config.yaml
n_layer: 12
d_model: 192
n_experts: 16
experts_per_token: 1
d_expert: 224
d_shared_expert: 0
activation: "swiglu"
moe_layers: [1, 2, 3, 4, 5, 6, 7, 8, 9, 10, 11]
router_score: "sigmoid"
normalize_top_k: false
routed_scale: 1.0
balance_loss: 0.00384
balance_bias: false
scale_expert_input: true
init_std_router: 0.0331
lr_router: 0.000424
vocab_size: 12686
norm: "rmsnorm"
norm_eps: 1e-06
tie_embeddings: false
optimizer: "muon"
lr: 0.0132
beta1: 0.95
grad_clip: 1.0
batch_tokens: 65536
seq_len: 1024
train_tokens: 381400000
steps: 5820
dataset: "wikipedia_en"
Below are experts of layer 2 (counted from 0) of a mixture-of-experts language model. Rows are named router (the router's row for the expert), gate (a neuron's input weights, with its number), up (a neuron's input weights, with its number) and show model dimensions 0-191. Each number is 128 + 32 x the weight over its row's rms, rounded and kept within 0 to 255. Numbers have three digits each.
After each expert's rows: "mostly gets" lists some tokens that are sent to it at least half of the time. This comes from a sample of Wikipedia text that the model never trained on.

# expert 9
router:165176156100097108079079085136117117089100124109144154147177137153161081123145128098138125140120177111182169140108157160125111152152106111086113083106079125138073131119080129109132093123087150134113092218137168157132165111184109077095102097107117169092088060112157118089070127158157095146158127182109203116150130174131138145150112153144120121117090124105048147110074088100152142131093132120137134141145112179105174146112061110086132133105123168097141115172112155102112205148172081138048154170150086163146188123121133051148117113161140087140158149164138179182155154168097128150
gate1:151094168077190090115113094168180119102133156148076100119098135099167107141155106071122108150195173128114090074137161107144172109128141113154114130076116159184054120116161097149093129111152108111147145113129082155112072078122118084108140183146203140171102107123138168154146156161168172178122193049166098115094121093110169109096087073116155176119104109122187159098115146135110119101167132188148144077129148119105094153116147087156098111119136138112071178139079160130167130078103060169147138181110105099166080128080071103141141148129142157113112123147134149184132181144120132126
up1:114101124112148149094140113113142106118136082130150058165124114142078151102068153046127145199102112086119141139149137118121104107143131165118152157053109100051153111122106147150152158150132209234130131086138113139121120131121171192167110128140129170128128133113117116110167132137187135097140158121170131098165134121142119094128091095149106128134070128124145116150125146075084080060163102177190145203135137133141149119174159149172086122118159073120143171101140099125174173166159045140144107142168127073095099066132073111119092148156125144105094132066104119093059149147132152146
gate2:084114125076093093092052098142147160104118090127140097099117152167127161125090051114109098091132137100179138125109147084135163075138148102085132139158119116167083075057164113097173179062173132115183135127159103089144161190111159123110158162163145112082150164090180165144130101119106118134135148167115096118079093087136186123145132130175145145126137161116113169123106150160149129137099135094107122076093107146131157160103139120161166123092091075162037100129131104131108180138131110151097038118140114160112147097111161154053154077144174148149186157082105136161177136152088163096
up2:139137151171132144108208190149132160139151173096090113126143081017165172155160109143167109163139168088086105092126139141156076153119108149130106108108152145100132115143159168098118111124128124067134142199157111116173108154089148083181147105095145120147136071146096093139060124163130130157156136158126126089180109134140099156124127144147153060156127113113067074079150099122131126104169104136148131096141101139122082135176185061123051127140184154155073171138166114094074058160107145091122128203123160115148126149123103155160135163089093163123086158169155117094115120165095126148
mostly gets: " German", " British", " =", " His", "966", " French"

# expert 11
router:137089108096131051131098096096107135112115113106103118134178170118134108118138042112123141087049143124131115090160119199155130143094111090099113084144103112120082146129105071172145132118113133143091131160114177137175108144109123080111155101052199153070093095148172109107087105169106136189149120148090165067147101083157115143098109131151192072087119141088108151109083059172157153144084076113082134139177110142058139142145154108092147113084137114117110111144141194147129143180144098132151160103124114191155143103124126103109110199085092146120153117125182091165131160140144078148
gate0:115115127129165117118145136172157150118165095177123084149111091084098136114115194087144095124159098197132113150145116176116043127120107131156156153136084158169145143124105080132151165150121178160192110120089115123133108079093113103103110174085090155170146094089161126069112129131129114152168107123139115176116149133073101176113109120086105124088133111099174148214106130176078141104133147142117081079180088124156053183145161140111124100090140106178068070107118124125151128185103101169170134077107125076130086155136143098097155139119166178105174107072188099079128118129124140061
up0:150137123112127115188086105107134108118089190112158148106199157134192158132076097134154169174106150071153155064078199134136165101123170123152135150110188111170172126102100108088118120140202090141146084127188090105087060156169098105131080152173148181118121134162098130113110126152112105133130099117178147127092153192072142104189135157156167113151085137139133103098141099101188186139156085128127111147137171181150148143124126136160132116110112090098159163146113160154071122120124129096074141090135176135125160125171086146159137152147123118169107134108030178165123088094153092116
gate1:093108058113150106151100159139134109139149124089113065131143149146107170103112133148149131117190120127148161152130091144191099119158117139110077120097123133140103108134120163146141133159125135149111111167098060155150141123186166096109103194237148190100093088145119096111108181073135128159123078098151150146110102146129090079114156185079127148102100198148124129144074124162140148059090099208120120143132142151087076131109154080089136130107166096114115120147090132099087132180113134128146148210113110115153177137123150158175159091116160118081153106145138154169211084081059126139
up1:097148190067122198085149151144143169138135137121103085131111163149113142119169151196132166098100130090097103119165122142147142135167095103103119122091123093132170193114123144187160070095146113089174149118075141088175139152094151140156102182072138139152066118106141156127107110177088083146080174128132076119180137178145135185143137132116124132158068116121152120058154095080112087137151101193103125108118071213157087168161127123126153125111129176129057112141188136104087145104157130146088126104131121070060165145131121132127081139143167072087121121127169139105176124161130113091
mostly gets: "ed the", "ating", "ated", "ing the", "ed with", "ed by"

# expert 3
router:140110129145193098091080094083149133115048172110105168159127121153172125182161087126153103141136121133076092091162062133095166118137082091045145088084109098140057144142154140075120107165074117162141096179145153087119092106140124137074139106080134167025111115180139117119056123106147158132135139143094155139149100081147132194157110088168178145079095151131128121155079120199134094166128079109133083127179137122102178112139115118120127147118107149167110118141138160091116194105144072116103162150156111154117134117157144120139069144142179096094109128142160096156152138121147177152
gate0:148104107116129121138112118117158142120138147113102140109146174120118099100156127117155071100135120103105179057104129146105209134115137136123101092122143174159158074189130115077146164116113117144137105086097099071143134106162087170092122107151211106125135219055123106078166174128138149099089123112076147143137106148176111101166049166160133110170122142111128164163063158149106136125165176116147111174139163129094129125115047186111202149164168096136134130103106126157109171188177122142125128091089121157095128139056096178145110074136133165139094140115076140108069090120112097174
up0:149156099183091186059145076166144121089139082140125097108151135125125130120153121096133122182097115142118060189134127155156116134132127190194117119116127165127110202103153124141139063079098153089146169148081110116144098177138179083177155062119086090160149085121131136113104140196120128154115129167200092187117152114191129142136145107126054125150085085093113169152136140139099163111111109090125165110070146135116078182088117175141165123122100111100163083137144151124117203080092086147129107146154159075155159114171144144142109103161127086153104136179151141062132115145107152105
gate1:117158151092150089048117097096107181075070132154127170109094098120093143106106155120160159115099153096128189164139106113051124155228187133232091154143168172128109112141124136144178151142141159169014129112106112110129091181112165086144121115103105146137114078128121095108105111179162145111092099103214176137119107071095078096131095134133174161126132132082114100140122166140117129115165137147121139111159109159083133166094105165162125108145140139163124105130143147138119219148152158114109122171124123134163107109131144108071058113131122160144149125112120114159150139113099133184
up1:112110079113176118112145144130126059094150159221127170021154136112099108128083152138131063119118102099107123091080117178083149116176130090150174127169193133129102151106173128103115138107066137120171129064127183174147065097098117081130112150127175105133111130170082094112130129111134129140151151109093110080146145112176198146117151074118115139159124121164151153109117104139118145132110119098176137053065131147123102067178143111132162120192122094153056081107078081126141105151096109134148120115107144190119113164118147143073154125159177125158141141090123111100100155082153094157
mostly gets: " I", ", I", " Congress", "I", "- I", " America"

# expert 1
router:154131143102153135135103124129139166106071175146135114121141120113152161140110135128130084114076153142156154105131092113067170091092142106124137108131104116162071112143168062129115110175133079143135084175134129172187118134154163113087191138121221095141125091172149179077077138130177078153147157189084154111143099101144146144183119153186145166134112151113087154110100064149146166117130088111152106185186119142081186122147115107077117134193090163111118143145127126118196171080105157096089150064122116137167156109142145065124130151057114095143120139145180153198126101129126143066
gate1:096148123171137199102097133076119083117104143143139135153176170126171097163120090146078148162061151059143123123064152097115171154108142122119161146103158134132126111043134078117117090136119155168118129107109126120093111147123093166201132137123159129187111199171119154228141063141197142092171079153084184105114155171152130111135085080170148062105136150135084108068124135135093130129091113204121152165108120162180076146120128150181096103121131114155142135139180112070122150103114207113142111115162105122118126158158127096123161155114133116109149142137146145125106132099106169175
up1:072135150165146143127104106087114121116103154113116204124182119147159104107102153184050150067054139164095066175111106107123126163107116166160118112155131155092099121076139068124158137103156144128157130145111137134133138150095095167136165103073162097173118167171102177162154085105151162176123102142088124161201134183112109153178108094201126143131138151138146105054080121166067169139123094116118122165155111142131150099131131125182111129079178130124137175124136170132111093108105168137126139084176060205138125150136129048124144158112154134117157164121083190136105133091112146172
gate2:154190148158179154161109094130140188094101107156106100096163163100112135129148100083154093163221110105107061110157150152158138039169140144167121143059099130068103152136149124127162115127144066113106226129164060118091101155108080153157132169136136114181131118145156151142118155164155148112124112117100135088108162134163065127102105104166127049135186075127130044126105104126138121122123147111132053145111092112135151146113151112059067133161104137080103113138126134140132114146136172123084150115148195086149135088131081140152104131139151088149133136111152072142178095119149143133
up2:049163135128161157089124148170100148137152110096022124139137091151182109143153126132121178164136141093171096143179122147146153115160132147140063122135176129093137155062152170147130174129106108115119094114096148141135105123109083105129141106164103127152135161147151115112127174093160115173134176068153131083140127162136142097146160103136144170132151141083130095060045097145130189094103139155149128198127165120125092093054059139154169148151048100118154157098121117139167080143138145136098168097103188119115071169141159166089104119087153126151138096082119101160040098164121111133
mostly gets: "2", "1", "ically", "ively", " total", "ately"

# expert 4
router:155113136098162111132102078074137159110153122100132154118141128149106145167096099182113110163104120125089137094172111157120137159092158123094156106098150199079092114147164092110149107149110095125133170188113113107181123116152110124089081136125102129087066103158182133097112139139151140169143154115116150157088119079184146157135116124208158085136081168103082141069071121130112129156115081114089177098168133173119155084107128224162088102158129131097143116141134168101138089179129123105058130108154100136144159109131026108152140182168117120064142113117189090183190163143105103085
gate0:096105156086156085115117145133148139110157100118116102176154149083180190123149089133139138088146135157107096165070088163096162138130142114070174129096129134157179103147122129092107162179130160165163166152082167134042133122104181147098125109133141194204119122070124138127085135102151172153161092104104161115116230154141172158148145151159121088146139149118142120109104177128108164141180124131128175161116190124199112149175152129115125121147078149120107049117184141083103111150156169110118181164124188132138147097141090153117139130100145078156133111101212058111122110157114149145
up0:139175181116106081128134166092100145090155061088122121110097177102121164067130122166187163114140098136157141107113170124104094110083103085159123126138130085116129121123115156150061111099174196178129073151110129131149121084055139149116128109138080094104158120117147130102186100055094127127112128132136144174150105115110190123167142166117078145121121139115132139111125097132136145127107174155116204107142100149145145183040103117178216125094094123110091186110109138146198144174117078178140050135095153094115084168094090132163132122134130116150083153120122101150095124176108198133
gate1:136079157132104153101151149144165109136135191119111072139171085123141095128106183109145099095144160133099152131183097121108134178092119141133113139129161136136185129114108131133122136110067160174164087165120086139122075149135106156151085105081163135106162125139139155115168147117148119122126136086159142153097070106109147094132125137109131149163178064143053087126135117121143063107136062113121179173091100142212076193059084199134114153131120116053139167152121149095125091097152115040097179128199153096158118139105116113091159083079101116127191086091128144112161151165107150156
up1:109154129134180126106093090075114155152057107125122164145149171185140056153155146108153099099110132176119099102138121102144107171173122190074075108113183110161124108134143163098202121117155096117102120164122119086113176101140138083099135160128058131158153155101042129104128130134138117075118147141170091153174103111093182088047129144156131161117157095116107115191110128144087046180090129208109096099134118141080129140090140136117121136177097151101220172088124173147142165135137104115150125192107139102112146134179116123135122154128105117108105127136147177188080126099134155134
mostly gets: ", ", "u", "s, ", "o ", " the m", ", V"

# expert 10
router:183163100086139100157151115161077133139074138087147101184162160121165154172130099139187125156131156132150152094155097132045065121087099107098132062132077144079102114093081195090116077144122185098120145191148154136169129077115164147074174148112166173105140141196099148132094134104124112184185117131123112146170170132163141123072106154107176135133082148112129197148101088123130144182099089122124139126139124187056138125125132130066096093155145165145099143140118126104143187142160123123146139173166059103126159055113127118155151147155146139106164141169152152160085113119141148111
gate0:135136149117149116130087072117133110126145077099185176063105153104208128115073123106115137144120107101166150128135122157107106132109140113181115093103128118103142135148071166124091102142136092127122065163152101145146155108222152146088099155180142138090132102074133155078105125090127090125102180182196100111111137159165158157181127203021147148085159076109132126149116083129130165121172135091065145132139153139146101130101135149113156063103116080164063152116168117138150115098119108148145134117061085136139137101122161173162168105097121153112189121142185144142159120196159103139
up0:120148168117158097140065146138117130089102053115138131113176163157089077128059133102088166115114112148183119135115118126172098152158119153098136152143071151191171156108108141118103155130115155115106147088058113199172110164091149147160110110113136173114065166126062072153155130112172149208145123115128072115149111122148150163186138123213122101136098104218147150107128134103176117176159148189101157157096144136062099170102148127137102106123103106087170150152115103126166187094114105127074148152145169129177131149142101167092124128096095095131129128144101172108072131097178147124
gate1:105134101238071122113127126133132100103143161132123069090115107128111114109143106123126087142103148134096153129146147200158185098106142134066140114127078091219094108142120116133134087136155119169091115096159156195160106062130143140138137115187134152109095122117116151127135141128176186160029095115107163117130120143072111113124114092117107102083135131128094152095163116094136073150150058131136128148101142195069142129159110157053130131105126101127046113124081127077134090184146116139085172174091084103140152113153112141143120160142134153180123075188141082149140129168179117152
up1:171125159111130115106110164172128150113102125130102164192083151083137122128088099132125141100171129106090066158134097135100113162106122120167115177165166129021108108114105156103150155128096163076140168183067134069138132127075102126115110108065107131113146168124128151142147162088063095145205160151101095173113176188194168153130189159129136126118142152086136132166096116051142191127155106136118093113126122064131150150136163100145095135126133187111169104150131111156112166091093115105171109091175140132134064119132136075098115055093118067097133112099131162100145135064115123128
mostly gets: "28", "37", "25", "09", "46", "36"

# expert 6
router:152101111131145097138100102156096145102135126133074091179134190102132112159099162135160058057130154126148119105150122150109106139138069140139120060131054187069080107157185115114165153169099148092063161197145140062166131091145117160094151118117153149118078112177158091134097158136162147198188150175123138141124056167106110184176098112167184207088134137090092163114154115146110128162157129046112108118164155133097102104096101118155122127106125107154121087158169135164116119175159133134111127112132084137156100094098114113094089146139132133138156167114152051146151107127148111109
gate0:111151132122130172133113083154079127109101159120096173139159141104095141066087107046140057099134063090101122100118155149098132101136167178116131071085128166133140158137170083117151134086073121113108144164160187147106149118150106092077109160137200144132113079159161122119089141158136113188134070175153122099121127153124125197168133140125151182135173109132077182155179165104065108151121147166131077081120166121106146113094120166116062139133133052110093086106125103121125150172130127067126164069156104120075117120109131140132079119145097151086145169087142122100178078189095130126
up0:102112167095141161128039075168102128126139169098114185086144115097058136109108125068137079121142148148145132092154141185118106099143209169127075057051125110165161149158115093136099124122103086121159110182162183128095115128110122127076132167124164140178083089112119092142146135203092123105090138143173092132125132146121113165140115097102166147149194139142113170162165124108110150153125092175136067092147115089095133102151160131175068136120141115146102115077136115089147136135151151130108131100166148167069129148061095158134089088180110105094171173065137145114156133178098167145
gate1:096113127132100102109069105153134129176143072134099148119118115085158112157126108094122138130065104093178142141117121138109091143128122125135188107113177092158158126123137116170141078163128113116124080128101158085149153130077095108138108139109175086112145084128144048155122153129128088101109079158137168128128166161096122126110113092132153116135111105104083123174085150133099133140113108099080152125176126163171139070083180070138143116094208123159131116154101070129101110191040125109115127145062147104054061104167160190165124116213160125117132131176162197124148098119101159214
up1:174076184113149137162180151139142110208112102105071158115131166122159128128196158106123134126138079149157135101103117130088118041169186158101082115123160111126159102105150132074136137127150137210143127144229182147141149150156117127161141121188146143083123141160142108137130120088125090098094132137110110163115136135119109130118114130116072141131105204149095136103171173074109157189143132153083104120160080108087104193148161167100171068155150125131113209068135082126125185159100151137157133148189101123123132172135122084177190099100135096083098153110109129119108141120128102116
mostly gets: " Mart", "iger", " Guine", "abb", "ebast", " Ap"

# expert 8
router:112113156104147092146152127102134162073127152161158154180189108132138108119129142100149128195105109096124102131167146168060078118047120136076172115094081132109077137113160087137131107128097111181131111151077129179142085095080066130134102187127192141118104105199207141058156141108161069181126140195150146104120130156177092203152115130157133136117077177087172146099094081110150128132087117142104135113154129141135105071132119145102121101147074126169113153136150097093162109176108086167081124117142141174127128090151134090122120170107165117170136166131174065171120117149125119107
gate0:118081119107162171169138079105141126114068139145117122175153137076170101147139111139143145152104146101130177157128105097105179139152146121108127062143107150133140108126130142157111151083119134139167140131125158248124071125158164083125184067139118138090110125118143161118115088097130167123073121153111131157140177139152127107107151154127146151118058117067101128119139120113058036207080197145073157125143120131117055097147128123103157104136165153137090103063047085107118111116139150076198082124186118155125155132086127129155138131149120137174133083141086081165144127089107085123
up0:110059163095151117127140102128124158166126085161128053140118096115144116112091156128099178089105098110104111166135078141160136149131153120133129105117125133109119083118146118123156132143124132173160110100137115229164117090158179145135192074092142172060134210073134079135165090126073145138117097150155112148096124138096099108154136187170097077168133122084053116179148107113047129138147145106121119122179117053066143149123130122068122105110150133122087149087096073154102104147165119046154109116114143105117125153154125120157147194155140153128146128183124095094187114082082102097
gate1:125097115136167166130130139146144114203114165132143184100083109120158122129171117076156174162160146132110141151162097106099151054154158184155151093155162173149148059086145089161121134117121143103147165104143103150119165145161123095150184154133129100122113106134113060054119140118116161155167128173114184080120145163091115163177076136151177135128090171127145097109084122097143153101123130127098148163121161166151135141158058134139099133076100167101076133110120118108168100160090138125202148188137136079140128156151147174143122040169151094142178111133142046165179085090176181130
up1:110222109128105163158127171170163099164100141151151120119067125161139145042166128112158189135153102090077123159133102106099153105155146109172113121105144149118149052068153081127166143078085073145122142106155108143126104159218102134156105167103176112108154118105072082133109139137128166150094145139061158090114108164122111133169088140145161099139140135103098123130087098109141097092115150072068096129156096123127110125102118105122058166124117175135108129162130094145129128212113111081170171158189091088132129166125143195148167093136139131145163134134174111142164079111162190091
mostly gets: " c", " l", " C", "| C", " Pl", " L"

# expert 0
router:180083096081141108119186079134162208119181150120101181157125166150131144162166171102152117148117152172084077120172137123146150103147060140108152124113108127118074111147148104144112060108109121155111126120110120110151170114134147179140182143128191111126141109178092116140087089170145094174145129140110168125125083138115133109151066099227126125120133168127074116127136078179174113144129103119144187157189100148141121080116059180105091132139072149089111122147081200165124150114131085122121116111129077178111116058123118124146152179142141092103161116129169145133154043109115089113
gate0:060145071134089151150158145138075137124128079137110100108103126067098137089102124142159128128104062155159106106137135109145106088103140145140117097106107155137094095093090115200052157134125155139179141154153135098118132144159120174166074113119103113126073104051130188163134146155129137133156143087112122102111125082111132137145102102201140130136131155154100156114132144085164161116057150133186193114057148139071085089142105193059125113156161182136187135107141154091130133159122152124067141108105148074128179071196177131135152094163124097133083160158124090151106164109132147066
up0:174113121107101140119057115060104135080096140150160177133143154114112121139119135127159156127163153138090110134118163117129097152141168099122104159137101121075105107132168177106117101154114076106149087137072106160146098205171176056155132138084151122081150203135108123092197137105173068138135094124140123150129166164142125207116113113078148147135148041146120130078133118101161126127198098128114092107167151109076100137146148121135121183104062094156128133102176120098099076103134074160136145090145130169138091145052116192134105114099125130172140068099174146155086063164130136134
gate1:176096126134110179140152114142137118141124138092115090192140153139180130152162106083129116075136156165098121154156123134135139149166065134108121172134061180075142069120132111162126081209168144129101139117133186071180153149093163134154087129131103180085140120149130138104176108106053150154127145164123136120128105121137123112100161053114185116067162117096167071145154109141204070112136104081128107109146137187108111122154125137154138142138143153127117189159097154164074116086197123153121129135141105143150083119170145143191119137055141138116183214146139129134080142100080161165
up1:155131145186129190171150130116107110070090138116120081139111103125163147129125091113095126074047160192110131116121092108142168140139075131137119108151054170087079080138145105195108103170183118130139092094092151094131165148081129130146091176134107148048120126136130135099188148117074127157147156184113140114140115143153108071107177081137179096103143148079161057140130126150141094134119087110124146100123122104129119094191142136173143137183162113080119168099142179145061115089168100138155093151096107120148075182131079138141135133074157173150155180148160159163122182098108123168
mostly gets: " In the", "In the", " legal", "| Year", "| Silver", " During the"

# expert 12
router:136123112084168145133157126124124166096130185116127124138156179120121148097081147087197103169143119096104108085192121139124131166123133084120113110104095122115098180125141125109164111101061143091102128141170182124122067074123122135124146144138155101122153079138143149167127122131110137180141153096146181109131120189164182096108125076193145144055084119082048120133069105137208145148108164062125157154142097091137164139137137118092148125111105086152080135089106196192139114092131055098128086178106077120112143117081079112084097168144166128091148118183181112170140081117099154116
gate0:079141133143148116091097144096169166157082145186125145108170155115152146108098152065191127142146142123118122135101165111164139087116094186165183139152084159137134203112119155146175121101137166113092161130096153136130186145101096147214124129104097180159133099130076116113096171160085105124158096167153162144162122115086153122119137099158194182146129114157034084105120080156128082132171153125146100144124134143142174138142192153092127196120063109124136117080064135131093098044109132131105141081126112134153153108118182155123102123125120092093135185098133157091119166144053170152
up0:120125107066131140131173116198136154184141146072124148125076111088067125072132159044121128135157139129191119185168116086124151124091094121149126178133075130103096117135186148145165140091206156135099125089152102130164124145150155109135131193166198126100104090150101161173175086114168134127106157117088192142145104112170093081124117161116099054095163048116126114165150103092104159168152101108103108183149166123145137153118097078121119102171152123097174068132136122119129125143190144129116125137141111156154083126129095162154135103106140071121151113110052113181150070142109132107
gate1:103163127076126156144120147095091128103137179078103090152147136092172116068132146188177179111184126121107122157148127125090147140092114128127130091113070137101108143091143153147108214121112159181077137122143100129110136081146141124137153147106130145152112083164111163143075149107091148176080131139147142172159140095102100073170098093109098174146086112109108140121167136102132170114140106078143182092063144077118077127059089174110109123093090167123145152113212185177115148098105101132134156116157117123087190175111086112084145144056147161154106150180163125130159127095042124093
up1:137117136202137113129152133167135124147130131116160196118127152138076135128129090094110084137113130112135161118097084151168079172163125142112111140136079141120132174199109197104137059119160122142156101152112174154166136123132129128135123119151145122135134159104202047104172121164121086056102124082102085082083134171204120194095099129174176096094119152121136083133109102108165137109064161097102152165139097151077180161165100090143136174157169116102070141121079119113110092165178104104149107109175143106156123061108139098212146122123120099137169087126131083079172125141170140130
mostly gets: " |  |  |", " |  |", " | N", "% |", ") |", " |"

# expert 7
router:148164113156135074148183113136158139182153133159087156100107106172120154155113092149147098159149147123107137081170154134100153146092144135111150131083104143065128097102160122109172118160119121123121115193133150137163118077139099170151146077119154162082159125125165133116055150108174114118156125143108178098147151169179158158157132129173166147128137216129099162111129093152114163229102087076118150169188106104145128123133132134047047108093123137073115161116139176150120105120126132057120164143207129162142118085139091065058106137125108087115178142148162099207128127128151118135
gate0:207156075158081121151206146191126146153130110161102143099129099149115078121111179127145168162107140123116135131148160188119071135136145121127137143142110101107120159085134163107134099090196127138117143136115127146150189090148092124101116111125156107130150125126176111173144144134192105152174150124080132113039160132138068123184092151148108140113080212119141077171168092115078105159152119091139159091165073156151126148082157127077116131136123133164097086165144139158113158156096173172142162151120158163104124120175145066142115118153137098162102168144042168138193190096103104078
up0:176122189117104106211106103150154103120108095123092120151115127208096102195095152075146122108139174102117170099196131193110134141092145183146102098121121092129166129092160130133128104098153095167111145106086154161114078123080158099093067091126134083148194113169134216150093115140099069135164172146099127120071073064118161184130101107106125144167186148191181111128115095119139135124132102081142107131134171065155105142130078159112118113114140143096129158138112110156146055124109139083113096134106127179169193089154143151170118136090129099134109142145068120108120107161128132137
gate1:053181077134080136111145130164079056123121131116133101142175153111119166188149153205156155112154125107141115143157136080187137102068045147057148193117172096126120088124131073105118126048064159131113068131105140106123126145133118129127144131147154090103145095159133132115144151077158114186137123135123117139139107124133095128156172051087146203135152152160131114144162141092128119139136127154153064134148179169165112086111133118105193143161148165154126137090106136168101120165118091119156190119142103138080117114079111106130123080156138103122140136120162055093136178145159063168
up1:076169076155107144166110065162072076081139123125121140186187147144121130178116138171167156126146174110115095189094127105170143073107083137074103143086092103083079116156135084110148117098137120117118099124092117111126152124075109135105096160143123131117098147173097103114145103088201126159122112121165104158065135119164089127147110117137143123112131172151158117129076128122108101116123116141154110087118179108126199150121120160109097129118185142216096186101185148184086101116134108082154152144105105132062121084067094127149159074158137100122102149096143070092149182166123042148
mostly gets: "  -", " Bill", "!", "m.", " Dr.", " Miss"

# expert 14
router:164124154091140102160119175114117139096161207137152118144130132129108117119099181138192168118110149103186157176170158152098118117121099141123114063115086124124074150153091063130168125120111167163107156155154186151110116094187134152048101137131144166049125079170134122121078129174190117162120117191126160146103129180126188124151142098178156150101128181105135146153081153173143165206087148114090137115142106135127173129096113195109088124120137170117155165110132214143158183139125105149092144111156113159126155113152150086111138146128115128069192158199154111149170122108152112115
gate1:182128175167162148148097149128078117135167056129106109126143102133159141186110133182159170131105203100157072119155153088156140129192131103088067136166121224128087153166121134067117169155068141077091150106119157183123095120149152162121140125171146158126053038135129110146116140115146079122155119107139082106115171083135102136140120190112164090121142131120101108175121148089148118046122146150152092119096113157199148107135115088105124152182116134126129096120134166155136146127094069174185158116118111101093138141120081149113145069103101184127106101157177135118092156131138160140
up1:075057038075098164104150144144155140117093166104127156149139129109164153113160096117063095146132087182121183097071167168091115112075112127137162123100140059133126111097146138198126133079191123147162103131126135087151164136103129127106117109127172094083152177124158089116131095157079150150121156154143142154139093141115174108125157079133119191143108092102169126133125144194142117240132120138079085167119082119031127160164097142153115097103153096140133130148097079161119095107136161093096081143134120156151094097135156135152168142153163070090144105103117134132182132083129091143
gate2:165119097102085107087086182145100162219143131146110143126076137135147149100119090127143147122169094147113137131133146154166139088150146117159121152131109089143096138165157163030094118118097158104119161137091168127172113081100093129148108176161153180075077134099077094147085131127111114144116101035182192105198141122142180103168123102165123145147108157132126032149148148127124111088155168167129167139084106150111134144104141114118086166193084159143135141181133114139135168141111090126115147108136120161165096073168111104168123101113115130138121045150034123142102095106126123177
up2:074154104167106059083117161147146142137117152134113183126087152135155165113147113093134115127155070152129198102125133133135112075134136167178157103116136151140092130114130141074129111123092125103063123151085132134114098187177091141112154182216196108108157144095120200094116133155068160130182150092144200108193156114171191158156125137160173095115133110122133119074063159134187138095136158164151125136082095115160122126152132107121129162104158120107103146099158121160157170095122169131114175080178140137155080128093118131094122114084152139111136091093070093109039097183142139125
mostly gets: "\n\n", "==", "\n", "===", " ==", " ==="

# expert 13
router:127095101142124149098079105098141145146131175127147112140194177108146159122149138156130061139122188031114145087172116118103164142100088078065118135116072102119087152111151145092144063157153088107085127145118194118121145154102100138124154123148199131110129108167135109132132121143154161161156115159091104100112124124195199086130131101193148112074112112052176135067116072124094166135091106100111117087175155118121145116125094139119100060212118169062095130120128121144103148115134104114093109102194090146114132073133151170106105140153102127116192109181150122163181126118112129089
gate1:101063066074074164125161099125123143050153190138107100152042086103117127125116121124126124121160109086151105097136129136119120128114108080150110097085137108172071079077091128087100102145127097107137111112168100109140111199173109147152160122098165131075127135099104141156103122141149114162140170141186099107175146127154116094101129124142157232194135161130096141135115130169122169100156141084143152092071075128079142140066117121060107100162093108137061120156169098141126113113156180157097100120123165156114132008137153137105142145105108152127143118092124136089141118113118133188
up1:118144103088118159187125167091101077103181153087123143127086154147106089139114152077137148104121131094115165113126108085126091140131202156134093078095123105145122090116126129096146205141134093065118104160165129109144154122169142095160145132111158177090167143161088136190098125184119123148154146141120116119132077114157138160145158157128114183203164155153091119099096131153107172156134040094187136089050089183141127114107104103094138105086092096136098090112195103132102163222160104100112139096086123122153180116171126155093089116141096169119157173133107172144057126155129105164
gate2:200094108118115104163174108098136115119133107141149110154196115172167113098113168144135139163121129213036122073137130128117128099112131173168115080148138182123126160077081087131106143139179102169101101110137174137063099144091131132117157111152142130166162069123105141163156061049121111190080154166190094065177097111162065129123214136144147132110095220151159128120097123107116061157135085081139110110122094137146127110147124117121109129106174116154172167117172170153096165121141120085120141120130134151148179155115112168107114110163117101147110099152115117144114079144096164148
up2:143115175177125149126148126142105153152160115125179139143105110174195077121102143142043104194125205130078097097125128214138135164152157189154149129132145129125154149059062085161103139141148133125128079137167150164092138139105095137058174152141075106125201096117090142171144086099120083144066114110114142059134164147192147136163206196180191156097118196144130143164147155156100102162088105082119156164148117153168132138121134144126096094093173125130108141117113158151112182118144150108126119122148133175158148166121106111132098165118121132172104128132104120101140084100110130151
mostly gets: "| ", "- ", "- S", "- D", "- R", ": "

# expert 2
router:119135139100190133122176126115126133132135166107123196179141149122122102145112138107128142103122187135111170137144142158150162128110101096103107093126103148122140101117134103114135118163126160165077090145116138091165094058134161066138190114110154117097132072154180112141143148081216104169099146101112175109101124124134140162135111122144135214133092166104066102150116118119227115153091130090094160050153132100114139179100121151095116129136126167111125121156137123146212115099135094126132229065145108127174137080175083127086116184097116088130135193146200076168169140137154121109
gate0:148121115125147136172146156103193165097109099095142078168178135099167155149131141113092150124159144193142164126167179092093132065118171147093115126078129131155094095148155102129131087153181212156174158135150150129169135124177164098096163183113148096101077134085108093072051127120078104107113175104124157157138132120112100124125139082140141096171122170175060098088063076130107168182166135101104154094104161130149091145124125130141150145165199062173142097151108087137095157129166129104103189123139112127194151101163120101183154127124130075150130106085140106168146134104129134179
up0:097150152129134124120092150073110142155152104120172155135110163094146169131102181131118145072140125131179152143048170090135136092157186177153112083139133113132097121119135099128101101107149195122123108155097123188158122102161133083097179118139150115155148090127114145136081172109102113108121117089080107144133134131132142068126130099152127064110142171132062164107104074166182159219178127171098090084123112094120086142121110120138057124143163106203079099170103132109097180184130133135085187121118096149176136102143158061147153089124162090158130095089072104208118096131109123172
gate1:132175084149111162159089150133088128065121121152094197118126046152152133109111169142163096153078141125128123159114130135122119101094092129052097149132091134078123147128149091108106149135106117088135155133074117063134133080132160091100197146137130170141106114126098135097122123099099086161083120105114117182142124063122102164179131149101132183151168184159109141207087180090138145105194159132166130147124107097181106202137169112156132095122113134127115130211112107158150158168135114056035132160097174148138112141133035114153145095085137131153099162151128131135098104126132151157
up1:130114128077137171089120134122095139133064101161073195142110116179146098147082116114137122135133108093100123159188064119113160127157140125160123149126105124120155194114127084079065162087142119157102092097126145139109149122144145158042140186158094075157183091144157093019152163143135201090129119096137098162146113135138161088177123071168159128114110110167156099145125170123171110137160138104113158121128098114122140098145119083157146086104165152127142131128110075157092132132090073162082129124116162105159126097106095129056098162138089149089123167118159188076084202085145158146
mostly gets: " (", " is", " was", " are", " (S", " were"